Weights of a small mixture-of-experts language model, trained from scratch on English Wikipedia: 32 SwiGLU neurons an expert, a softmax router.
Below are experts of layer 5 (counted from 0) of a mixture-of-experts language model. Rows are named router (the router's row for the expert), gate (a neuron's input weights, with its number), up (a neuron's input weights, with its number), down (a neuron's output weights, with its number) and show model dimensions 64-127. Each number is 500 + 40 x the weight over its row's rms, rounded and kept within 0 to 999. Numbers have three digits each.
After each expert's rows: a language model's description of what the expert responds to. This comes from a sample of Wikipedia text that the model never trained on.

# expert 20
router:466450535457495559489450538476460473557498522457528429472515454485476454505495560506534498428565485492494465526505488606485523487394530529574459534451482453522508491556494553517454588487450504
gate3:528452570442480503508470474461501521544494481487480434501560516518468499433468481443477420459499547484515521518453497490509513555475508495548481488461484473455477454564491496496435466510450539
up3:516479514446537492467481523533526511474516499489543682489495556561484578536530419511508569488489485569523496507505459502455448520568475517471485518492485503537487506557524579504582448492518448
down3:515517480497495532484435527552577529533542537477520552539530524534495510467511483547515511414527407493547476528511530515542561483528539495540490480412522463523524502556564474576551437483532522
Description: Word-starting stems, often after a comma or "and", that take -ted, -ated or -ive endings, such as respec(tively), spec(ializes), gradu(ating), comple(ted).

# expert 27
router:507465520502456550443451529435437482529517501480561512480452451551494487459500549527566415466519498533559524508552429539499566439458552525529435543468463476525477475544544519515431529453467495
gate3:507472556486488532480504501505389443482522535458488548464416461521513492487385522540543497472526516487588493469525456452495537478491452510541532493467492547592459521436511584494445477410489535
up3:540522495494484478558549524515516540437570517461535562490440462473508498515486553529544485497484495528554518546478564472495549544457501493472513445437475512596475464463519536446423458428601499
down3:506559563563416465501538542484534465547489459486489486545511470532540511451459518496462474480470518561556511497515410527451553560496481490442490464444482447528438510473553540461540474400506535
Description: Symbols and first pieces right after a pipe or space in tables and lists, such as †, No., Maj-Gen., and Sir.

# expert 31
router:493476586486492548423467534463481462553549523465526478459482463571453480479549507550514461473529489550553471521596443560465502458472529560546476555463510440566469485528522488516444551459489490
gate4:556470502590459521455478571492479511546463470450487466465499439457497488492556542533549421507515492545506476548597470528525496484483535533560466525480432431454467500536557514538493519413493526
up4:553445528584496464525523535527550546496509417492474484522486500433510534539569477459490472534468567512459556524538546503518437575524472484467516555547481498415524554514487467514494475528481577
down4:562484459568492481454560439480497488493578482530412511534536457571544487554495472570475546544445456496536506519518461475473572572484511501507523450462501490498501492500505451507533460465530471
Description: Line breaks, paragraph breaks and sentence-final periods after a table cell, list entry or date, such as a row-ending pipe followed by a newline.

# expert 17
router:476481527507433555469458584461395456532510527487532501454488490553439429492511559514497463472557448467536454534552488524444490467518521538509439550426511484482500476522525627514473517446464481
gate3:475487566471466544497485497547467471514501490516570466442525497534522470435518588493518495521499531455531476454524462552479537448490528510570417564490520526491494449474597499530457521465434449
up3:487562528531471459534543482555482497508463463562530531488569577478561462477462514453472496536479522434484508446487536477513469507553462460542450494523496568446495541435569511527494486533478474
down3:565477464472616547494560525455484492485516535460526491461536392546498548466498553495450518432493537500530448508500527507530483513521507522445471519477480488463475528483497433468531550485602487
Description: Stems of learned words awaiting a suffix, such as liter-ature (especially in "Literature" headings), doc-ument, initi-ative, associ-ated, oper-ations.

# expert 26
router:499421476508480558438463533438492489488515525448494453385477494559485426485525566597497439522565439482533457522526468565450529466500520598501489530459534427552465470540555530484512470501511518
gate3:559458491515476527486495487511500525440438561480464449481563456487514517461506531554413433503497469496511523519438533500411551508524475502482573481536456511543518453595482526527566456489539600
up3:577481531513516509555493512608483488521442540485459480456489534511523487504486480557448495475441560460489431498499550524499627517489500521491521458478507483552427448555419533514536425464493626
down3:544501498472463501431528481581532465548495503486465506483468449523482563499536408458406439487568499526526563529506551552520516494496509580418532524452499507562476429519513534612519475455532573
Description: Consonant-cluster pieces inside foreign place and person names, such as G-aut-eng, L-j-ubljana, Al-O-j-ail, Sc-ul-pture.

# expert 34
router:463465551480442526462478510452391451533478563503574482453514477530433455446518540493549452476523490546527517562503500506459537460468546542494413563466501465495467472525517525488494538463445481
gate0:539516566554577521497496536480421454578549558476594517501485524532438540481526580473506402482497391545526500494494439501506517434466488492517412480515421406504547475475500547517531481508461499
up0:500499432476587496498483456517434549518535565517491491451445390520541524479519496506551571463455538458484485443528484518506509494510475509445584478491517513529471467541490482514511497507431526
down0:546595539483492472477544572453452520447510501493521549518526515503428488553509509519510441488496481472487547532477524488519456519515564399486424492528503532532435524470520574474480609474482578
Description: Nouns or their first pieces right after the, a, his, such as school, song, book, band, issue, town.

# expert 41
router:506497546478494526463431505497433476563509511470515506450466467526462504426540531520511483477519456577542477502539430473517500467490527544503437540489459467534473495561540526537451529399504426
gate2:495522483469452515493487533444501463512585522497508479479497511542441515525556482570581490506506472518458575507563509484492526441498539560459516513522518466454471415532494567517505589509457504
up2:512524469550444495511549518469478535434489558480498471477524549439500506565583524538510480528534496470452591458513543451499490497511536546466498486529525471435544510489502515474588571507479496
down2:493461477551529547517494504505457513431464543453539479470460523493470492521529534472473459514587528535555496422556511552518471465531551490487496495432565491472517426476480480412453560464480508
Description: Colons, pipes, parentheses and word endings right before them in taxonomy infoboxes, career lists and number tables, such as "Parent authority:", "schmidti,".

# expert 40
router:470462522456495519438448521484456495561557508495541487420463441559448452424511539521545432488546460497522473544557410562455528465484524532512448525436474474549473469529560562499441508485486452
gate0:559535581466490527462432506458482506525419547508515477487475511525449492449467484560520441446459509471519453432525512495483520475500493547507481464405524461502454460572532528483463477499514506
up0:577561528523530465491486432525486542488408491522479509481513492453509516444411453487513452499433527442473463421497504457513448504561433486474539428498484483505439533525526510486445424559516505
down0:461462497495454579470520568530479567488498489467560467500503453462537416471525517565482456456574519440488524581502487441462520429525407514513465485539510455498424510488542511501465569451547475
Description: Pipes, colons, semicolons and commas in tables and episode lists, plus line-starting In, From, By and section heading marks.

# expert 6
router:441514527492476521456465524449449451531519554453530460486471472560465487501540528518540492479513452499554503531536458540428497490470514559546468544482553468493425447519542517501492536454477477
gate1:492495543506423516449470512458512496523525509464507487503549424575523458488567526534556473524490487477473523579521470530448485468453540571468482521515494477534501457531590459536430488394450492
up1:484453491468542540489454532502447534477478529479562476447425574453478478464468542496481463504559508549563454429513534466577554499463513508547476503428455470529452522447433550463508552536517483
down1:514524515442440451545454468495582569512504405504566500494460440501455556478537385483574572467403448504469499474542553433492555444526507462504500511556478524471499427485538559521461507490493516
Description: Verbs like was, were, is, include that follow a noun phrase subject, often passive ("permission was granted"), plus plural noun endings like -es, -ants, -ates.

# expert 15
router:497506512478497549438435528462458480524522587471517467443464502521490496427536501523548454446516477487497522475542476532468538388495547510531410495467484512524497483500501505521445502447478501
gate3:529486486537440525487522555462481522527482436506534503464410450560454469520525512518649471480569471537519463526486459548474478449502565507501488494470492534471460497538493497498446460492484527
up3:524513488561473482530522540497502559524418450522464509484456441499503485537497482497649463479564514488516472486452542500485473491561496469531492399514501542435482516469463442468464461525521567
down3:463476459473424539506458517596443480541497569610475499445501481513510455521517553514484454519543524528496457618543520501532524464492531467543545481500510500521482472572426512512442549504486516
Description: Pipe cells, list dashes and colons in infoboxes and tables, plus field labels like Position, Born, Died, Coordinates.

# expert 47
router:416472482458482535480487583453424482528543536493521490470475472533465454466511529530568481450593495526589476518533512538507602452455524552525503550454493505466421477578557482543447547459493496
gate3:449508492508448520514486531468512431498487543517530493464472474547506526467433509527503509458532505444546492509543508538485471483511484516486521598484523491459517514535540510427556575513452498
up3:582469510511492505456447422476451525502533421424486505518498505485514481512542526483526506550475519522466468472521505462490483485519524470580475456536522465502483436468407528577493463465534505
down3:525508498491432494506515581507459476412492498533500515509477457488463434483567542481527503516555435499487524476508541389522497470483515461515461476496497509582464543571476567607461533438594475
Description: Hyphens in compounds and numbers, and opening pieces of longer words like re-, super-, dist-, educ-, incor-, as in heavy-duty.

# expert 23
router:436481521471469538430461507472450468497563526495543456495512440542450446517528483534564424464531455570545472508501423534443562487481526536516474518541512452521453504552492524534501504471482467
gate0:499475544502451514448479472489442444488525518518514422502486467441506458485571517566559446533508391522507480508486547456565543480525473519540450526511502408533433460515469480509471431504493473
up0:439450524483555505521494489503499482530499438515542434496515511500528516492455492505428537515510574485512548487483541562401433527504520489582504495477590456505526527484514514495532575509561576
down0:510481468446481488458490447487449416460507512512446521516523478478470462419493526551527529561512444525449532520498537536491427455506592511475503560472503447476473517471553521525503496466492492
Description: Common whole words in narrative and sports text, such as had, was, only, either, played, plus quotation marks and infobox labels like Top, Home.

# expert 62
router:508494546533532550476471495477413443534521574473503495457503476600490492471519570522545479433521421574520485481527474600480520516469530518496501503467476503483413511493517563492478523467466492
gate1:498476480438463515466450522477458453485526519500495506491431460552489485482511518530540499417500536534516482504524448601530585506482525513494506509499507462616486465502580535510531505504550494
up1:457486581456546537496517543498536499575492535432508474475518548433464479465476516530491492552532421458522538523519567400446457473475490541541442538449557522425480497515454472492478493449535486
down1:491517624511503506492466556479560548485531569446484403522579468483449450537523426467452540495469501486544519494540541441442529476484559558532446476485522471449525494496433541541601544509503466
Description: Final noun pieces and plural endings before "of", "and" or "in", such as ter-ms of, commun-ities, history, species, place.

# expert 33
router:470491542408471543459452556457424478517527545474562504424460518552415485454498549530506465466600435516513516532569478532489543399442499485506479578440496500497479501546550543507481504489438460
gate3:511497477578471522486445519440472528535546496470491478434486424526482456457531513503564445446533476517543500517499442531446552425473564509561510572482485531452432463581523549489525541489470504
up3:441452559418519530463488519510466441472468496484528461535469511524489476521538524520488517544497494518538450515554457504498478561478490547458448447486541418598507475457481456476461460468538464
down3:479528458531517437533551432518457469586494471568500486510448458505566523475445469433487496544479455446506441497469427519518475534528451449556572488482486555504556457423518485465456546498514516
Description: Digits and en dashes in year ranges, scores and ages, plus m in list lines like Interactive map, Etymology.

# expert 49
router:427527578459477541419437509446478465536565519444503447483454498517463456509491510528502414479545453535477489518542518513479534415476510573513471533501486490524455469515566517519470508505482489
gate0:466516462515460517450467503460492517410527529408518430596523496498493434474489528502529475471587542588467466473510530491572483420492515466529515557523424556600495506510465461513532451540511532
up0:434525482464549505489497488464508482479501454551554440501502552472443512436488504494479429509548458518462534570473520466503491457467531515548496581489486516502541534452547395493501568509537532
down0:557511479485430478386478508452489487466435544454491447530574444458444464469494534505466524447485524571444543490517471482478441468437444382490500544502503488518520516451520488523553464503473526
Description: The word and, including and inside names like Standard and Aleksandrs, plus table pipes, colons, quotes and the final digits of years.

# expert 63
router:497439607508453556486491502465391457526517490478531416458434484534461471476502556553497441448523492485495447480515467548526523462468555569548477527487502461505470479527509514517440481466512520
gate0:468521565517421531467515513461452513494486530446513472514445516492474497474514499582535540446526518515590481562467462532476534503467549529464487487461605502448535485495572479550557536479545521
up0:430480486530420498480526468472469497485460534462496491524473489422473504490480457515448541472507573493571482535449509495510502513491560474496545497493601545417542453454586487551562576538524574
down0:451437464512540628498519493445548467493417447476546453451510538461494421536490437466530504539392509500477466514514501494497445450530553539484499519465522518469544516514425523478532483462515494
Description: Word-initial stems awaiting a suffix, often verbs after he or was, like st-ep-ped, resul-ted, laun-ched, shep-herd.

# expert 12
router:433458506493448524474436522453461459533550538459534464458461459521422480474548526526514465478490470558547472521535435570470570470479548532508459509417521482531454469506512547508503520463444508
gate0:563453587454466539463477562508466478520466514444509496489507486469475441479475510530591501550547526506456512496560478516428561456470484573492499503501537461499441516446498459406472478427542434
up0:570500500467550494511473511500497555474439506501491460551473466484519434571504503523486462537499496531519520541494570516547501473500475473510552484493482472536476502506539561541427449555521392
down0:531574478479561487512500451429451467479513535494458456540547453524543480492420531559492436449486523474457463537469474533507547449588462486393518396521467504538444523465526519522506468541508517
Description: Pipe characters separating cells in wiki tables of names, films, sports rosters and results, plus other list punctuation like semicolons and dashes.

# expert 22
router:489476495509451559487469492455485463507516485419510489501514519558463479481505559560550471493568455553500489487564475501495565483467566512547444548482444468490436466537531521522498519514468406
gate3:516507482517530525473477471491538452532447484484395491489504476503515476486502510561559496528586469544486490428505470435498520543538599487610497442503476459533454444522487484516459490531506524
up3:542533477510453510592506493512540501451443511504531497519566526531561396514495553491530488542465510518460481502503459548483547506532504486516523534542443506531437473482467436484496414539455481
down3:489452398490482588408488462480457383549496514629452444498533462514481484485447534586499539525562498467523497482482520466518439477522583505556492476461485475470590481493515477493477485482468493
Description: Direction words and New starting place names, such as South American, North Carolina, New York; also scattered mid-word pieces.

# expert 21
router:477446520449465552453471575463482494525569537396501474419449491532501425458508528493486518464558469480517462485580462523512523476418532542521433498456509468557497458564540500519507531465469448
gate0:498513490562506539440505571533556456505514567449499485551514537507476521492554498526507489481534510574467511487535556499519523486518477515512458532520448481484440525614567488584421469425628466
up0:454514420507513501544529499508525498488493480562528461406544471505514561537512500492447541512504511526492438544536549485438396516516516500521550551531465510485504453527406526395544481474593587
down0:478480513542501532516466400536509495540577481466473514507532444473525502506506456558495544471460459513476527473472418462490488513489543498473485486487428524491470503497482469588472589478473527
Description: Accented and non-English letters and name pieces in foreign surnames, such as ä, ć, ø, and Sinclair.

# expert 51
router:518490559489520533446492508497454492498537526489505517500484471500470483423557537534552451511527379541531408499552457511498534494459533525537496500468458454536441493577517504532443482434477440
gate0:574530583470492521504499521486507427512562541494488467440573487515481491434581491528586437447522487585543416488526427525527540509478521494462505488473465470478460444527510535535450523455451497
up0:470495467551522498490467502477538540532490538494512538470506524457517505510427458472572501454551551473505526448484525503508413503548517497537485515503539582431509526433463514542620485547473571
down0:497466516555510357523538519486517563531514525483498547490475560407523451477483503441498498485532583453519542474517501449540433483562503508493499564547472510500497560438516548478586447525531516
Description: Last piece of a word including its trailing space, like ing, ington, ensive, and number endings like 00 in tables.

# expert 61
router:511524555472446560470447514474472473551474584485515462501484478535455504400577517514486473486554490535544498527497446535525543458481494497533471545463449462496484497519507523564470494451498431
gate2:542493546442561535485488513477524523520535591486551450467427538521461512398493553493513452483534487530506411505513482530533480482469500531567479465479469410517522488519531487494440499480435424
up2:589523517452574507534532514513543554507514574491499479477455556513490499445460541475471463505509518482488390487496523480565463441459448499577496457492468437558540487532515474523465461515451425
down2:491495458490518565481475616437406472450395541474514519489518504389456456481541496480532473468554474511549535450494523546495417494524457520484530439523463432462544519441523511515527518502567508
Description: Commas between a city and its state or country, as in Dallas, Texas, plus demonym endings such as ian and ese in infobox-style text.

# expert 24
router:436469545456446533475486554477471474517556502476544455444484452509430448471487571509534466406498459490496492491522465553495540452463551582524476530483525450487509505552515554564467531495439470
gate2:472475517476547508507514513527526492493483534538530378466465527455533474518436493491495508397491496445483499548522509519539531499503565509473506520500586438525488518554486496462473460512507530
up2:478473517415530507513498463506486516501484516562546475423572526433480534496453493526458452462474515483500473507497487462568487502480514475490483518484596446477475475501481536414407486500512561
down2:384509554531517428521465532536481503467503470511519463457486493466489538499533468491557516580421529544500502495403495461412488430548555470525497464536417512427518454522471501497469531557500487
Description: Tokens in biographical and review narration: action verbs after a subject (gave, sent, ran, wrote), possessives his/her, and past -ed endings.

# expert 29
router:482471529487494536417504561456480472550527522431503463447475481543495483444531546553526468421545423501575508552552490541535522415532557565493477534439530440527503453495557504518472517437481449
gate1:540454457500523513467503500477444498435512553467477551458496490526508487531397517553518530519588483520561498557482476543480475484476513498501518510519540402468562448492440497448413464543467441
up1:405526496477459500445483504516523430495567447613541398554513537456450473466577506462488480517458563523447515429502471500494492574529492476523479562492516518490444530535564509542491542468524467
down1:507571522514390511489484492433506492453463510435541493531516457530579504460501530517497471506571506448452497487554510510555520517429470493463498532380545560523561518488496482467467474478567521
Description: Short word-internal syllables like es, as, o, c, ers inside names and rarer words, such as d-ys-function, D-as-aradhi, G-on-zalez.

# expert 50
router:466452515482479544474424502497479472537547512487513479487443439573464465483527533522511455491500455531546516567507469560445499477478547524496448544495503426495458481518572557532438491473461499
gate0:513456504447538535552513501468466413503451592497477504468447554500496462545505454487542441432470540602501469444501534541455539499480502517609415560514483470495522495480530566457519527507485522
up0:404509483515508513534524462513455475483541493459531458478455550491497464538556439479572495423495512594522528497508531571438483497511491489504490526497535405532533478466469593459432575509446490
down0:443510392529461551528593530516477496441498495483464515515561510467471469530551419492485457472468544550484460541503554505462546573502465526566488544516534443452465527455544521532507499585480515
Description: Verbs and prepositions right after a biographical subject, such as died, married, wrote, was, plus "including" and dashes or colons.

# expert 59
router:458452578447431535458520527442414454499518527492515448496464492538437450474584525557566477499523429527575440511531457513486520458450548513520457577514448501501478480549515473538472493475456505
gate5:434474551510510495481502499487515456508563509520467535551565504553459446487549486560489512515486507492509492481492462507516497442517543504494497563520496406549531562553473528525526447523541524
up5:454434498528460498533513527471460477549519497525457523524527472507502471512562526464516501544512483502538518554496508488512475420506486498522495516516444382471491533582512548495514446520528550
down5:504522485469501193556512539504460511455527509505458495491446518480566557523527450484482502475425504517449508458499485513501533507508525446469594512530477482511542528534502476550477494461501452
Description: Articles and determiners, mostly "the", also a, these, another, other, often in census phrases like "between the ages of".

# expert 3
router:471391540465529563491490522397440408484561472477536463431478463551510457497493549538541473460597426484537488464532494542489541477456527509552463502487502431499484502565554482504505506477466446
gate2:463460529477536510483484504465470468459502457491518437515459432492479434501545488509525424501520498582517542505481510480426485489500465525467442475472455502498576474593473512428414490466493430
up2:458448524501542512464474565468452433433483493486500462465479435521481442491483478487552492523524575518555550464453505495410439523495491520567477464498555508446567506513495448481507565508457418
down2:508456589493565497545483473559550477471553502513551523481549450480499490489614514525433531504445496451426496541440523473438510540467490487577542477564482503477509524555513526428505510502489483
Description: Inner pieces of longer words, especially proper names, like ach in Massachusetts, Zeal in Zealand, pre in prefect.

# expert 37
router:441443515495452538451501562456407482506499561514559514472427466531449493484579565539594450496557441547545513514520475508459516467456540535498482527482468480522453475539527529507488606483501508
gate0:481428489531523529490511465489479473538497503487448438536389514547465477508530445506429493502492523473535466496530545520503475491435519531541493570463546512468459497435559474547515513468513530
up0:468515430576429501486510568482446528489470534542482517487493524489469507527595554526531473531549445559446551522468515539468513460517462474418521482503450560481534485577450459476470543492414517
down0:491477457504455585583491467552495436545522483511480449530495511588493501479479498447434515460433581543476475495572472526483516526519494530504501501502434495423493505438507543523510465488425535
Description: Single letters or short stems that begin a word, such as a in auction and comm, plus zero cells in sports statistics tables.

# expert 55
router:509436511493477532455432540468462489511552489407543507472498455509473483442530550518519468511552465484578473504605468500456545479422531580543437500464552490607409467507573552476465504457491467
gate0:502424504507521517507476473470441490527541517490493482447542482501452484439480536481536411451506492507524506450567495528455565532486540522465476452488468474570407487413526580516501541473441446
up0:479503474526459480512501512479475551468519500516593524531523426487502492541499508485565402537478501576600475489524454522457555553447557459461571455516470455523493451488419537522544537483488487
down0:489498484525481507571511512452477521515521500505478478493526466543461468425490498441492400513489542482497514500499515474520540534414555473515517512541502484519409491513578528451549502512599533
Description: Single capital letters or capital pairs in acronyms and at the start of names, such as LTTE, VAR, THC and Kelley.

# expert 57
router:479523517488472550426462509449459447511579518478518464459524515584471478438533561527485439487559498539552429470528498538512566464496530553509424555459533481505482417568529550532449525416487439
gate0:539515603478454563458462489492495522479593471519524474486413483519477407533493467504498429474449535530536461465530490531538531440481507493563434516516468454521468450531518480538480526466505466
up0:435433453481534533476472538473455474561447508465518502480512455499488527445533539522549530491579431522502519588507442523415484518456546536496536524461484491499495555486513544480505503530458526
down0:474560554476562423391520514477542476475440457504500508473483497506515465451443513577427465517522463536495506491519470502534436541510531422533535534555433547496493481499523557469504524493512450
Description: The piece st inside names (Prater-stadion, Costa, Clijsters), plus noun suffixes like ment, sion, ism, and b.

# expert 16
router:527447561500489574462476614431426466524531578454522390429484496530483444451504564527521391504523467518498461566539500497494556448461551535515520505482506466526482495529507546488453482443516476
gate1:494474519541510528473486531500544481543543542402521425440463461558464489517529532494557426463491504505481513504526493558531488456489458515537507511419485449501510474551542435472444528542470438
up1:521511492570491468534538530506569504483504527475457415447500524477514493561486503446481426533479554474454516465499549480549435505533435476512555456495475503447551530505482458427487450549533484
down1:507495550485445489539532441480444467535521444566496533494540511459537477448469455569451569468495487522483478569535428555401507486520573525467449499529488501548508451487464555434461482475475535
Description: Word pieces inside proper names and place names, especially g in Glasgow, plus ag, ey, bour in Kragujevac, Key, Ashbourne.

# expert 54
router:509422557504465555480490561467483509486490518531514459489516513550491399412485548538495425475497392590552446497492451533517488441488550513479466484448512514536503492507535527541496535475511477
gate0:505524504421474541445489471544390458474493513535475461566470508579505472522450542533468490531480481517522444470557444527530523488514553511500509485428475491559495488451546474458461536441530397
up0:534489481464522431525545491554495516420464476549479475555544533536565518532436507468489513512395450479498480466487532492573452564518479476459575446468484560502516542465558449471547484512557442
down0:463510444560530482611542488507575475514504527482478465549545522547530509489497539481521478477508498437528472515438576486521495561508533408470493521506458495484425512482485543512474518518525516
Description: Possessive apostrophes after names and inner word pieces like us in manuscripts, al in equivalent, plus possessive pronouns their and its.

# expert 48
router:504465567500449549513489548461461449513540540442556490499445468478432448467546541567522428499594471503516429543533474512438585431496494534473488563459526463539449441545521575529523495479495480
gate3:478506512475560529498489538481479480503505507494541483471436545509436473431450489497487481487471528453434561488489526573477501421482518462482467546493563500496435516461482553471425517505493440
up3:485531491467435487462526493464512475561559524500521462550517511553518500552570559549533528488520477574554547555496494487477457546484553473516468552517523540514544470515528391573462581498539514
down3:511485531534391476559575619492517489523508496486468440456467482509443498462524467473528522478460413494543499553532453530484511496498587588491453533507551457529487432541472582422497483477515458
Description: First letters or early pieces of proper nouns and months, such as O in Ocean, eb in Lebanon and Hebrew, Ar, Sept, Cam.

# expert 30
router:503457522521457527459486531438455481529501515470511468458454483522483482482530554567562475432560438547566478512533430519488540464481577542523487533446499476567477462508511548507503533476495470
gate6:457489507493504527506443492484490444547502504460592485513472406475512493460499483538524457496473457534523484505518487473437499519441522497526497554519532514554523508546489558463474563414483502
up6:488480507490484516447499516463503559483514501484500466470504540571471458514505556511450467521531558463525544535518530520498536452486477504515466509471507500519474477502573456553489484561457480
down6:509522487454504358502516528532434542467514547453489463538505507513498395521546502490548450573537442540508440504544554478568552464559460451541464392573448472503528493524490557523469492522471441
Description: Numbers, signs and short values inside tables and data lists, like 1, 25, Yes, No, +4.0, and geologic period letters.

# expert 28
router:467459545485444528452468551459512461576535507487551482452486433538457488445566541518488485485541484509566493538526430560478551497423508528537472551471529440495462455535528511514450504461505447
gate2:511478500435499521470498489489488559479477481486515509466373532597459485461491500513474501416546495492510506462524484530431515458492520517509471549492626518584483497528549505475499481479442530
up2:540508470442550484503525499517507499415502502538537506526351536596452508497542471497466539456522525484479522457486464567457510502506472479500520558520604478555506484500539467448469455501465519
down2:514449451521526520527513600534503446480479527477438541527541509543535424519552515400432586491466561516481465497579454503554550524504495573507497549513505539489516529503464509493559485437481541
Description: Commas ending a clause or phrase before more text, plus linking words like and, but, which, while, though.

# expert 0
router:466461519479467532465474584481475467513547519486526449477492454563520475473528522552523434482509447522540503535538426516424494516475545552550514527487526440498446455489559516497458568472466482
gate3:501468480502516514529506539493480457580524499449562433486423467505489409416503497473482467504486523454579521510564522485518507447523560567491513495511448516517452517475499502455479502497499407
up3:528527497576498497530525599496510480524599509478465442523472442492514420421437540500495460538461503454528505533551497532447551445461497526494536444480504525547494532436488489467474508505461467
down3:483494545487429433443479479521537490525482434515446524537512449401472541561448458420500488501489473514544484448466500462510510478533463514425555492485530437472482479548554392449536477506651453
Description: Forms of be and have after a subject pronoun or name, such as was, is, been, has, became, mostly in descriptive prose.

# expert 11
router:494442502458430543457473560455463476492542491471590510504457467568473478510551536514593507511543491514512489479533473530493528462461535528540430570493537494515478440515548498545480541472513508
gate0:479458495415461528437474575488460480473518511447612505515446473541461491498536534509479515533520493495492450490529416519485525469465550540502476570502575485546492451526563530534553492464511534
up0:475530535567510513513481431467459498542472537508414432455538500486495470446451487543491424467530453554516490526525526482533487472512481508504473445469395512449457569516456526448463498500522425
down0:555482576487536378432486476458463508493484446501510543519538492511538516485517455520475411482513542487487560499551467408542483435436516468496457444483481564574500570497528555462433493436503494
Description: Capitalized first pieces of proper names, often foreign, after commas or "of"/"in" (Sk-ënderbeu, Mu-ñoz, Gu-jarati), plus commas and table separators.

# expert 25
router:430427562506470573458453483512409489551495548468497508415476490505439410490502545560506482440528494543544459532529505540519504433416540514523458550451503497511512473531500514569463556496506438
gate3:519474531533492536496478477512458464477487458459521506446557533542517470430545548492508463462511536537527450520541440564521512411446564504470448481447480485569455469520529554522527584485451451
up3:534498522433445550476452584434506504567550506462536451491454484520433507522531452551517528522528421492544507494544470469496503568538527549517493561491522459491484469477514522472444469473467522
down3:507486475553525447504458459505459464434417487550517519491569484528545511523448502423510473431542567484485497480501501541501510401432497598434599502541516550573511509510461494472543557519494492
Description: Opening stems of common words split into pieces, such as rac in race, Pl in Places, wom, charac, episod and univers.

# expert 53
router:455490541504479526453492567493489417536527554478526450456462510540447470484525520593528485474507423534555451557521411515496557446454549565498461531440503473522463477544533530565487529489451427
gate0:466516510428488547490443588486477475577487554516495377508525429570573517476569495553500514478511485451453479530498503524531532487475475509510509466536602437506501471501515491583474450467538476
up0:535496519511478544454478483452446533450482434484508571449477521453396507445467560489530449531511498536559504504539474483434465455517529524466467515453414555547498497509466529444483569459431531
down0:520522502484518562507472484484527522509504541501488549474497488460470472511439543512505500558494509469596483576489457503512508601460507550524493524467432532598431459439523406481564530490478459
Description: Final suffix pieces ending words, especially -ing, -ed, -al, -ation, often in hyphenated compounds like well-meaning, conservative-leaning, fire-damaged.

# expert 36
router:509452531432509545467471573478421423578509547494496472427481520552498495475502528530530509525578443551521470532524409500532542453490535525515436536466500530551467446535573539547488507463466454
gate3:502386460418488534430448518508425444552473453493424455486427591452510456506484478520475533467539488495466420550549443503546477473466539514532483550509487467524502487498548524477523536500478518
up3:556410447471480462463518474549459429512441450504425495499432620432539511491477436498465575496501533433465452502500496459591483492498499497543539525513506524499524492509557494461543495519499526
down3:500520460489546561437514510508444567526486502510535523497484587562531493478558494516553534554603527558524500488496506499495436477557542482521542529569468482535488506498499412491517567553492485
Description: Individual digits inside long figures such as vote counts, percentages, years and coordinates, plus non-Latin characters and "um" in presumably.

# expert 14
router:489449538493449541446465564427469434547541537490514475458463474514498527493522505572538444496572452519507465565547448545466538445463509554486465524456510477522493503526482526456464552445466459
gate4:562493515520480493468545517461548396562523491527515522502474488588424533485522483511466511517507482566601490570525485571446531481520477533471533449445494464466514466438463445514549545528551472
up4:570464527542443500464608541468511423529491516504487511530483472542473523559506521517549480576528480535514491514523566484457504503522472519444541363447462494439513500486434535486503477508580523
down4:524530459536511466563513528536466459532503583569448536494486571486466656485423452491511520421505507472525528502474429578511501518505515515497566512546460426563490483448548427491469442489479501
Description: Line breaks and paragraph breaks after a sentence end, heading or table row, usually before list dashes, table pipes or headings, plus sentence-final punctuation.

# expert 19
router:519474478435493534453444520470438489509537488445546545440452469510494477430547552517569442454536485543585465484562451501493507484463529531498466574445479450546478490543558509536441525414486498
gate3:487489513461512541403500552413450517503503520460510505482465528544453479444566574539495485491533516480565538457511481507486508469451506514513480518387495470542454475522508495513454519444513429
up3:500512495525572507436577461414452531514512542464491482509523529495483485497507527526501470485524514534527508461471478529482437535532467473475504464428487535475459523510458521456480441443534461
down3:463450496483458511479550463554465546487497471555457526470457518467527450480449503531517484483548529508526464509577457606455506543499491412502474547503545448462552503417484436473511530419586513
Description: First pieces of years and short capitalized codes in comma- or semicolon-separated lists, such as 198 in (1980, 1981, 1985) and H; A; H.

# expert 8
router:439443554466399549480480528453489472537529564436512458426492442515467408433549577516510477504542442504538468553551478540538541427488470540551495554482536480567422411505492506494476523505533504
gate2:393500485492487524493506539483465468515474537499487499457517476537494449451507477507506545445517497519550439554515469559521593498509480534532476540518498473553508511572490550457506560522460482
up2:572514537436533549442443477471481474488538455499543474506477516552437527514539528515549464510521431556548545451577454529449442456484567523466455531457542491496491448485514466487409431447511501
down2:483498521497469456536502473531451450470445566553536487517531518517534422537465376506467430593485500441461467487478526447548527440501454477481542505518501485537473461539476498465461508512578508
Description: Short pieces inside or ending words and names, often after a capital letter, such as D-yn-asty, D-om-estic, Ear-th, War, north, law.

# expert 56
router:532423544441480533450446508527480459538515554483517474456503524554462452496544533499500489480515480525568473499549499567494517474491497504546399545492483464520499498585572476565524526438461434
gate0:444519486500538524359488476462471529522490525459462526442505464473450497517549506536532495453549504491568496518484458472441487458517541539442481550469562482491508424523509518499533545472576411
up0:539535497513435487570543579475497511472528493556552515538446494540469507459519529507534460549474487567508540553513495576532508529476451497414555516489442521518463576526474528509432505489494489
down0:518527556525564443544492459519474540486460534466536461579529494485506469532518530522463553421527500418515446416483528517511497506485537451464462463523500481574503491470498454549517441470512499
Description: Digit pieces inside long numbers such as ISBNs, IDs, coordinates, years and percentages, such as 77, 35, 194, 000.

# expert 35
router:480467520439487533495448511447443454567567539486544492492453514528452462460509527528536448489516425485483496527576488491427540484462553532477472552453529494546432442481557568541440518493513501
gate1:431471502472505531474483493498409549509536539475562483501448534497502521448566572502566462470516427495514499543567480611474513470508509500476486565517543486522480572492443522500455526522485511
up1:535477493545464517452468520498513466526462512481466542503499436539456495546467520498466469489490606531500489484458511426531502517435544546532463469478452476508537448573574448542566491455496474
down1:496542464502533460525477494486462444539444494467458500484487510404490467476477534478505478522529460479515498472514445553568501471471513483486559515510545518497492602515476547416536541515445446
Description: Wiki section markers ==, ===, heading words (See also, Episodes, dates), table pipes in election results, and sentence-initial On, At, By.